config = dict(
    n_layer=15,
    d_model=512,
    n_experts=96,
    experts_per_token=8,
    d_expert=48,
    d_shared_expert=128,
    activation='cubed_relu',
    moe_layers=[1, 2, 3, 4, 5, 6, 7, 8, 9, 10, 11, 12, 13, 14],
    router_score='softmax',
    normalize_top_k=False,
    routed_scale=3.46,
    balance_loss=0.0193,
    balance_bias=False,
    router_bias=True,
    init_std_router=0.013,
    lr_router=0.000324,
    vocab_size=21581,
    norm='rmsnorm',
    norm_eps=1e-06,
    tie_embeddings=False,
    optimizer='adamw',
    lr=0.00107,
    beta1=0.95,
    beta2=0.95,
    batch_tokens=131072,
    seq_len=512,
    train_tokens=1230000000,
    steps=9385,
    dataset='wikipedia_en',
)
Below are experts of layer 3 (counted from 0) of a mixture-of-experts language model. Rows are named router (the router's row for the expert), up (a neuron's input weights, with its number) and show model dimensions 256-383. Each number is 128 + 32 x the weight over its row's rms, rounded and kept within 0 to 255. Numbers have three digits each.
Before each expert's rows: a language model's description of what the expert responds to; "gets" lists some tokens that make up at least twice as much of what it gets as of all text. This comes from a sample of Wikipedia text that the model never trained on. Tokens count by the router's weight.

# expert 2
It responds to: Adjective and name-modifier endings before a noun, such as possessive 's, -ic, -al, -ian, plus words like American, political, United.
gets: "s ", "\" ", "al ", "ic ", "' ", ") "
router:144164121172136148104090144164123099100064121171103170091141093133154117110099151128177077147109080067107083099140115113097118146123094096149194110096114133086156106196109133174113096108123127129108166077106159190140174119131148133095133119136137093212071078149071159081126183151124083110110143056144096169119119120122171120155106131185111094096143105132142098086059066047156102112084
up0:133121130103118124063115107166124130158085094147144106081137132208191109091140100083128144088059144119133118109095131170150148162157123174207132163130085149062107176109139110140150117111110087163144166171185125125152105212130096174103153089122227087172128133150108103119208157114156092102146144154111117158134133129143144197080087150128171132121127132091122118112097098127092156145167
up1:057138147112167127088132178126102192164109061150124098132128115164133153138130194103117089167111130098137152166071100129111190115109134173104159096133018115115156106113198095115112080120117094105094204117127158126156158123109085139196101174108086185162124139158162079125109166186062121110123056144166151154108138194108100152124096149159123163089141086082112075221112112146150154135143
up2:117109154119088142168082163172117124060069203112109092131125116140123152200140089108105112144149119143127165127150149134152100138151119088118099172140146175133099107064131135131127104144081095147115155180162133160135173079155084172114077166185114182103092093070135132127138163112117139104183184078153128156103110145093189147172168152111110166114152109167083160167123151124091144142150
up3:178108121140137166123115173096153117154127128117072151097116146203137146162151158078138081129178066112070095153083100117136172110096069115133179104152106162117141143150164081112110087134174159162116170185130131187090119158126131170141158103094148135170190163092195137117120139125075055115191119139093171181116149163140149070151118095180134103117127151104145083164120138087159120100073
up4:219057116128078178119175141126133110128152125142088114129109105169115169149063129083158141145093088086113087151168144099051128181133138174203090084147098128126125111090070157129094085171075136075200116057183089155126130113172155128128112143128167147201101149151132111136137118150145116107109138127144172165103096096110071166171118138114114111126084081108108124111144087091148149126084
up5:112110103085176122071114128175123100135149098099116079126178119201141170135109072131087104179120114135207117151133094171094157104142153112152186122114164112102097111132096136092092145133123135088082149120131113169135136136087114141078053130149127103159121098124101083116136140146129135110096118134137111106148111183092097133165116161146083145061134111143130153122120180173079167152106
up6:058108157133101137086100162140131153114079187142154100150130141144162149136135144162129122138106163075068168121111113126135169156186040064152165143133158155117156159088139114101166104129112110142159097098073159083157122119151200181111128146069100139137120146080146134086105157182140198140125164125135113102098098130113134164126169128117103134132152119100127151105126176113145039142091
up7:119115140117160149115109160165161118129156183155157127101071101070122154098131091118130130100154118135164130074178116105064119101137082129115154102073136149138255118095130066091112139087173165132132112105148159116162133115093145154171151133100112145065155109105098106139082153123133132139121111122152117112076164113118107124101149139143162106084117167199083155081120139151129106126123
up8:122111098138133084138130102082067136138067131164105104134142108135165115139148190150137128140147151174090178131148128182106169081063092159117204122171102089102096123071165155093146120124119075135152109202127178116107163088155166172059115097137113062118103142131087110104108147136144175105167137186102161134083131137117182164079144187088087104090129109188185142145126163113091096131138
up9:088095090136101096105136185144110094114100066132116125108174115198087142139111129158134120108176123144097102092065112165120146077116229089091167140131177106117109095164113098122161147119096115072114059088076088152133158108073098167105081154143149106155076108182123123129128146112124107079213073071103082143103088149096114150171124115172057159093187155131135149118122176159091109166093
up10:075131135155159172070114099133135137118138190139097107167167166125207122144126122141120145173132117092153123134153124112050133109164121120086182098076122141107112152145129145126105144135121149060135128092139105141109127141169079075112154139154129123146107128160060163133147113127127162132169183105121145141148116108126219118108150143086130124113140106105175034091103161128059157196093
up11:140169135148098116097123110118076094095142079090117163087118115180067162166153096178103095149195157125148144119110122128157146098157146094150127164129162131084114136182106159076140078113084119100153093156085089145163135096129155193151114181155142135180084090103109086094152164167128139106107148126178104210098111126132138134108119172145073158116099125105120109158103164175143117124098
up12:130099175112139097157128167177011128077032169138105091099149111140166110165110060116131123125118105150142144160154117111129146112112135158157179193123175120124158094132092146137133093161137083118093142103125150194144159106150109200149122172192113136158085102146156137131119141131119160138132051110120153095135088128095206111134145141150118145126210118108074181077137099176154128121088
up13:171149113170114082152093032155122149161102122160163173146171118162185106118097118114029199111095080226154141173166116123193170150185128146134124093132152130148108083149144141149152157120102080117111123101130146132134136140134155115113141143153120099185168151095113111098116106087129094112134074135135207166109109115099122123147161136094136156144136182131098137158127130171134164163118
up14:142119111119136155095164189127183203159088072127101131066122159177093133140157182109146062138120058122103080158095130157147098166152103093212152181110118085149163122165133128119139084101103115169130172063122121123144133139162118111154167109099143225148176111140088114104115176130135153152107203121126159107111119098097121125064066146185163126134106097125132144158096081134110166123160

# expert 29
It responds to: Numbers in chart and infobox table cells (album peaks, career years, heights) and abstract adjectives like social, political, civil, Catholic.
gets: "and ", ", ", "201", ",", "J", "y"
router:124084112111137128171138080117147089109137167088164089158154115066119114151116080141114184134098115145196126084147097080169056098123114086171147137066106120131104074076102101128121193129081114163124140092182182103123079158099109172116142148087107102132146129095078149091174120155138106100145160136118088105166068171073133141147186186128181113099157093110103081115066141188090146095096
up0:138166122140159098055142154126179137130103114072139116124153077153140111124080051179119202125066175094127168098157195150118142092144055071168109108155114120133125064109147156150134124093134217146077185088123189106136146159132103158163141168103104132137122162137104141159116156107136157119134148082098100111102203124109124103101147165138173072122127137179177112118066186136108140089159
up1:181089069120131119152102115142075128120125097068193108125124132143170116131128072170114133137122109139196088124132118151140103125098149071123110131188137073139088094140133156139175133207111182110061133074157160115167101131131135148106106116116127138190196102134119179157085080100186113113153111112137143078141099168049184155098178152138125112105165144184151194106116172163116181136144
up2:124109128157067155171122138108079123129145148163173093092133097092096145136104127170148117153029119163158168112113093077143130137111151127098152113123125061152079165089092161063146092052159106162129069095159183087018135140140151076133101117112191123115116102146171159121161120083182104174114081105151119088165094118092127146156181158058125064179144140101054145101109088157073116171140
up3:104149098138147111156144113144141148113142128131111096101132166123169142186135153129109098106108128165173155112130138159179090104119130142117163105144109111121133116155103100130110114120116107097137140109196097140134130124054081155161219128122121112116092146098138197146145145135082105092109171105107117103175130133107135156133141163124095149131102113130163079103137149117068126137097
up4:062098096138143185164126127113137146125107133151171142111089177157161133117115123131120140124090182161057172129120107151172101116116171103108126147099107099106113150094109105149139191139131121109118129083190123088134084163080148146177115141106076094097166157145131089050142111160119131138137141125126145188181158040120147110143199145123143101109156188160083121184132132222104041136122
up5:179127136118069160172175104101124108146104151102167134082172089153147107194121168212162158138160156156103141128123132125162101185121085109069125132138109170123150147154133089139139117167158106159076112141131110134104079136158198160119161128150055123127153087103150150155140076129124116090123106132112119155104101118174168121176154146128183164122112143088098104177145158125154116131158
up6:157110154163102091132147136144129147140100101141131100098115164067160177076183190098118159137157062101121120127175050052172076088193096155162092161154102115127147116193142120121125103174091085076130097127095119114101145168074152128128152163077105090169189044140088070095084166161130090127139107109069100166140107122138127115086138147151190102093171111109164136150126175085119159075148
up7:224124142120083166132105152086107132090128142143132132092098153123111119110093130153140137096135137177128151085160103102121143096094057115125113101167097164158172119131174175131140134160111144175154115100077112099130123093167163123123118084104124090140075153126070115148121123046079093122160154103165203139109067167074172073173196099087134111113082148140139112108153125125131118097068
up8:116100115127130134159203122041047104157137086207153055095072110085085134069113039110065199111123105102128119125153122054178073134091123100113174191080184091172126126153111152153099101103134097188128049114147181146103154172084130121125087118070141132152147112189126131096115120124185082107149120065171122122133111136099125082127172156136114113091135095120144142102124058083147135122110
up9:128119108130132135174133178097120043115192086186113100114162152104143125102067080134107073137138143121145101102135093080207119090098225137124125146134097094153106147122100156128136139133079044102148149076143127121127071183069107130138148147113149172095182132156201116095139136145184077146173122172106137083095077166090122161084212157161103104185135097128144131107100159153151142122155
up10:108146098098119169120173117096105120080136153124113121123148108087124141105151180142153141122136187131128116150140167145153091098176174113159137129119117137095075150100098116129104118117151148161105083109102164102061095146149129149148158142119179110101056133130122170097107142141185111142144051132170076117131180171145150133113066116077128140093115074083154106208181142200116135078089
up11:125097143076090121188164089166114129093156078154150127165152148089164151108164160115173165062186156157079097137172114072179117137086159101100168075138104085200134116110094090110112143116196150156111127161104095076132117156122136179115181095150121109142147087157097096115134145081106112122144082130074137153123147096121100152148162134173118117143128125137136029126089137134151120115132
up12:051163112140140020109096132125118089123150145161078043157150114108090093136121162151113118087072124105185119130085133145162071101109120082141150059129156088183115108114106132090129153067167091133080149126138128118042123155089114163116110155139130118147115148172090138161143162114116142082086173115137065122125120066096113146113124176124175133139150112124099122138079180113120073140146
up13:091094145060100141129145165143137114106146119133076106120143201125137155134101187145180079093153110140122118157148084149187161128092177150107190138134145098154143070157115105126195134116110159081102085113149072088189110159070205160034099152120144133144112149132159152101133119139146210129103158137122065108112105115146089089145093168163083172075063103089160075131098102185147151136112
up14:112120117080106121155116154121087076133087134092122107091158122117075132112116068154125088097083104177162154093079081070092122150132155136138115118145148162156139134140064134095131175121132123146105130127173156116100104154091112150113144123133097158106085138069172089136172155126110131115102160091097137057177126098170166111193129084131139106077180096113103093097075063099070089146138

# expert 5
It responds to: Noun endings and person or role nouns, plus closing quotes and commas, just before "of", "and", "in" or "who": abbot, voivode, New Yorkers, honorees.
gets: ", ", "\" ", ") ", "er ", "er", "\", "
router:198154139124088157137109122136178108125130128188169169135143146063170104136112108147108157135112089130143182114119116115142145127155153127108126145131163098080085119177130136122184149114110105160120068115113047095135144120108194143156091137168092130128125077142125205105135066161130134071097137064175094125097128166087106140077134189082162136144109140179104143088122165080090129113196
up0:166120165088101132196085159086140145153123170125182158139142143139145109154119120150024123109078127157115124130178113149121097150110111103120182139123141081130100074172142137137144104138120132055118042105114113111120097165052184145123127139148137124129168172080077176163156107162085138152137097178151178192133087136138122103112165097118147092122142104132127159115140129137119137177140
up1:088100118162133116090123181133122110183098076093137158167096114173147103151159139146129160140161130182127094163073087198125131192136119197138203146115051100133163151146189154117130114094121122144154112090082099124131183152049083118147121182103181121140067153173070124102059102143088140135138136106149186107101168105151121161127156126115048106180124124107127097120117135112121139133160
up2:170136154180171127124106139127165178218068198168134125042126091125125085141102066146157114143142113106104139088116101142134190098124074105112144133108099152112074107123095149148119123170114126166093144107139144114149120168182150156177158162190117175079164081171161161081122131107134116102080100084145145130055103138101122088114097164101149160116047130170091147074111108099083090056166
up3:176130052113143133082078072164121140154187147133155133160107162194140124108167141078117194148166154168156103103097118101139128169078136132172160048170163197094131153120182147126191154086116135170212149141092115124126126145151160114185100112113111108141150069138155138093057098178158217173123066153140144168178154159111120176106130188111125106106165158125133155107121144078128116188154
up4:164176041099134122189142068089163108108116145166183148105179129120125111143096115127108146098129137169148102138076173093146114140085126146155149136145124062161105168139114121132117122106156060102131125114140121087095088152150034153053101135123120066126150140145175119134122126154164200086159096092168118104146126101127117149085166086108125157117134138182126136194109124124085135167202
up5:104137116111134137153143120201142101076094176149179102177068086101222118175107165141130168112101081117120203108122149086173155134160135159115190178139065108088113191084108135117105184118087097086107105141143182053145157113160149127061132183147098091155155073153138198195126129139113163097125120111127171123160181144072139168172170057155085181101088127111178192145174123113173092119122
up6:144149164109062098167168093158115108071190153117106167147114156102133123075103147150095169105157144110138136101156101105138073140105130118112132067173103052172170155120139123118120144055096091130207096133096043131115157097088171119141178142158143073173123108138097129102109188143159148132141085117109076197100220147116109119139128123127114129135128120173145033178166117096162144146107
up7:129118151101200148144162183047163148151108134150162098137158105097167124169133128130046146084118119160113113119167099133117118138172148085156142106108101102096097088189084135163071136143154145133130083088104112142110080140176133087166149119132108125118056129146163150110132118158096128093136153076115161121133095170130150082118141135081183161159053162142165220146193085159110076100112
up8:144126166115120195230215086157123127140136159120226113155095166102200142085137111118124141118108144074183134110174092142112135094148134164062106064117159089087108127117137132095157126070103119168095111166102147136105128093137108096128073155128110162118148184111188139108113128137122067114095097112172145152189154120191136098104128136100170100106104183098033167109181142150136120080109
up9:213147165156108135090138140141159171159112132136100151136167106072161168160113098131103149166111115122138090107169106129077063081141135152085146126161113091115107070137153117129117134157127116097152092115204067101125083130134094152166156104137113153121104068156163151103082111146141179094148200077148102153106115139111158114145119132045130101131071125191073148152196111129118065179119
up10:132168135063119138083095170178156142141186110107151194152124155079172150178162131116167165140121147111152137170141169118163116146098192128079108121127190101113104181112128108089172138082126077144174123105099154111083141116134101106171086116159129139079123126093126060158136098159096120092147106141131107074119144136120053107093149152170200140080179103195129113155136160080059119191151
up11:149097126075101142126173123188141138074179119158163080064086122118147169098130137104152104123158122133130059081165062082165100094091140133126189118098174076148129146109065147170152111117102051101126128187124149077108087121134156133090097161186092141110208138155118109143154110136106072088164151110169144045122166101103095137090134139125092139094135101132104098180120128116105133166092
up12:156163155108153138085119148124188098158123111084121119127109129119138116099090076156129174119081140148125131176105111064153191113112174167196127151113120126084099181141123087121130168105137140101122140161121113155103132106233131128140154182168128153078160106120098144168189099125088078130149044087124087095147152145073119119101154140145184144117104077155112071107136144152082147190144
up13:156112111125107096123085101127158107193104116099145155118114130179134156126131114119103178066115137124072099146153174189163145160092125086133117115122130158078123110166063178150106117139137177130105113079158148130140144120082185171088127099129122090130151174199174120109102111122153087127176106176150150159146140131123154111176162136149158163157100145120056156116154105181151131133093
up14:109143131189157149121082124179093119123049121147151087121137084072151172154146060148141099126158127083167124081172137160132192089187126173138098160157153064079082112107136117136152148155078129052109124126156172175129176107124048163110103141162105083125090087120110084126145114138100123085131048119125189122123201187136140077074127128155142139054161227126158169197050128102093190128157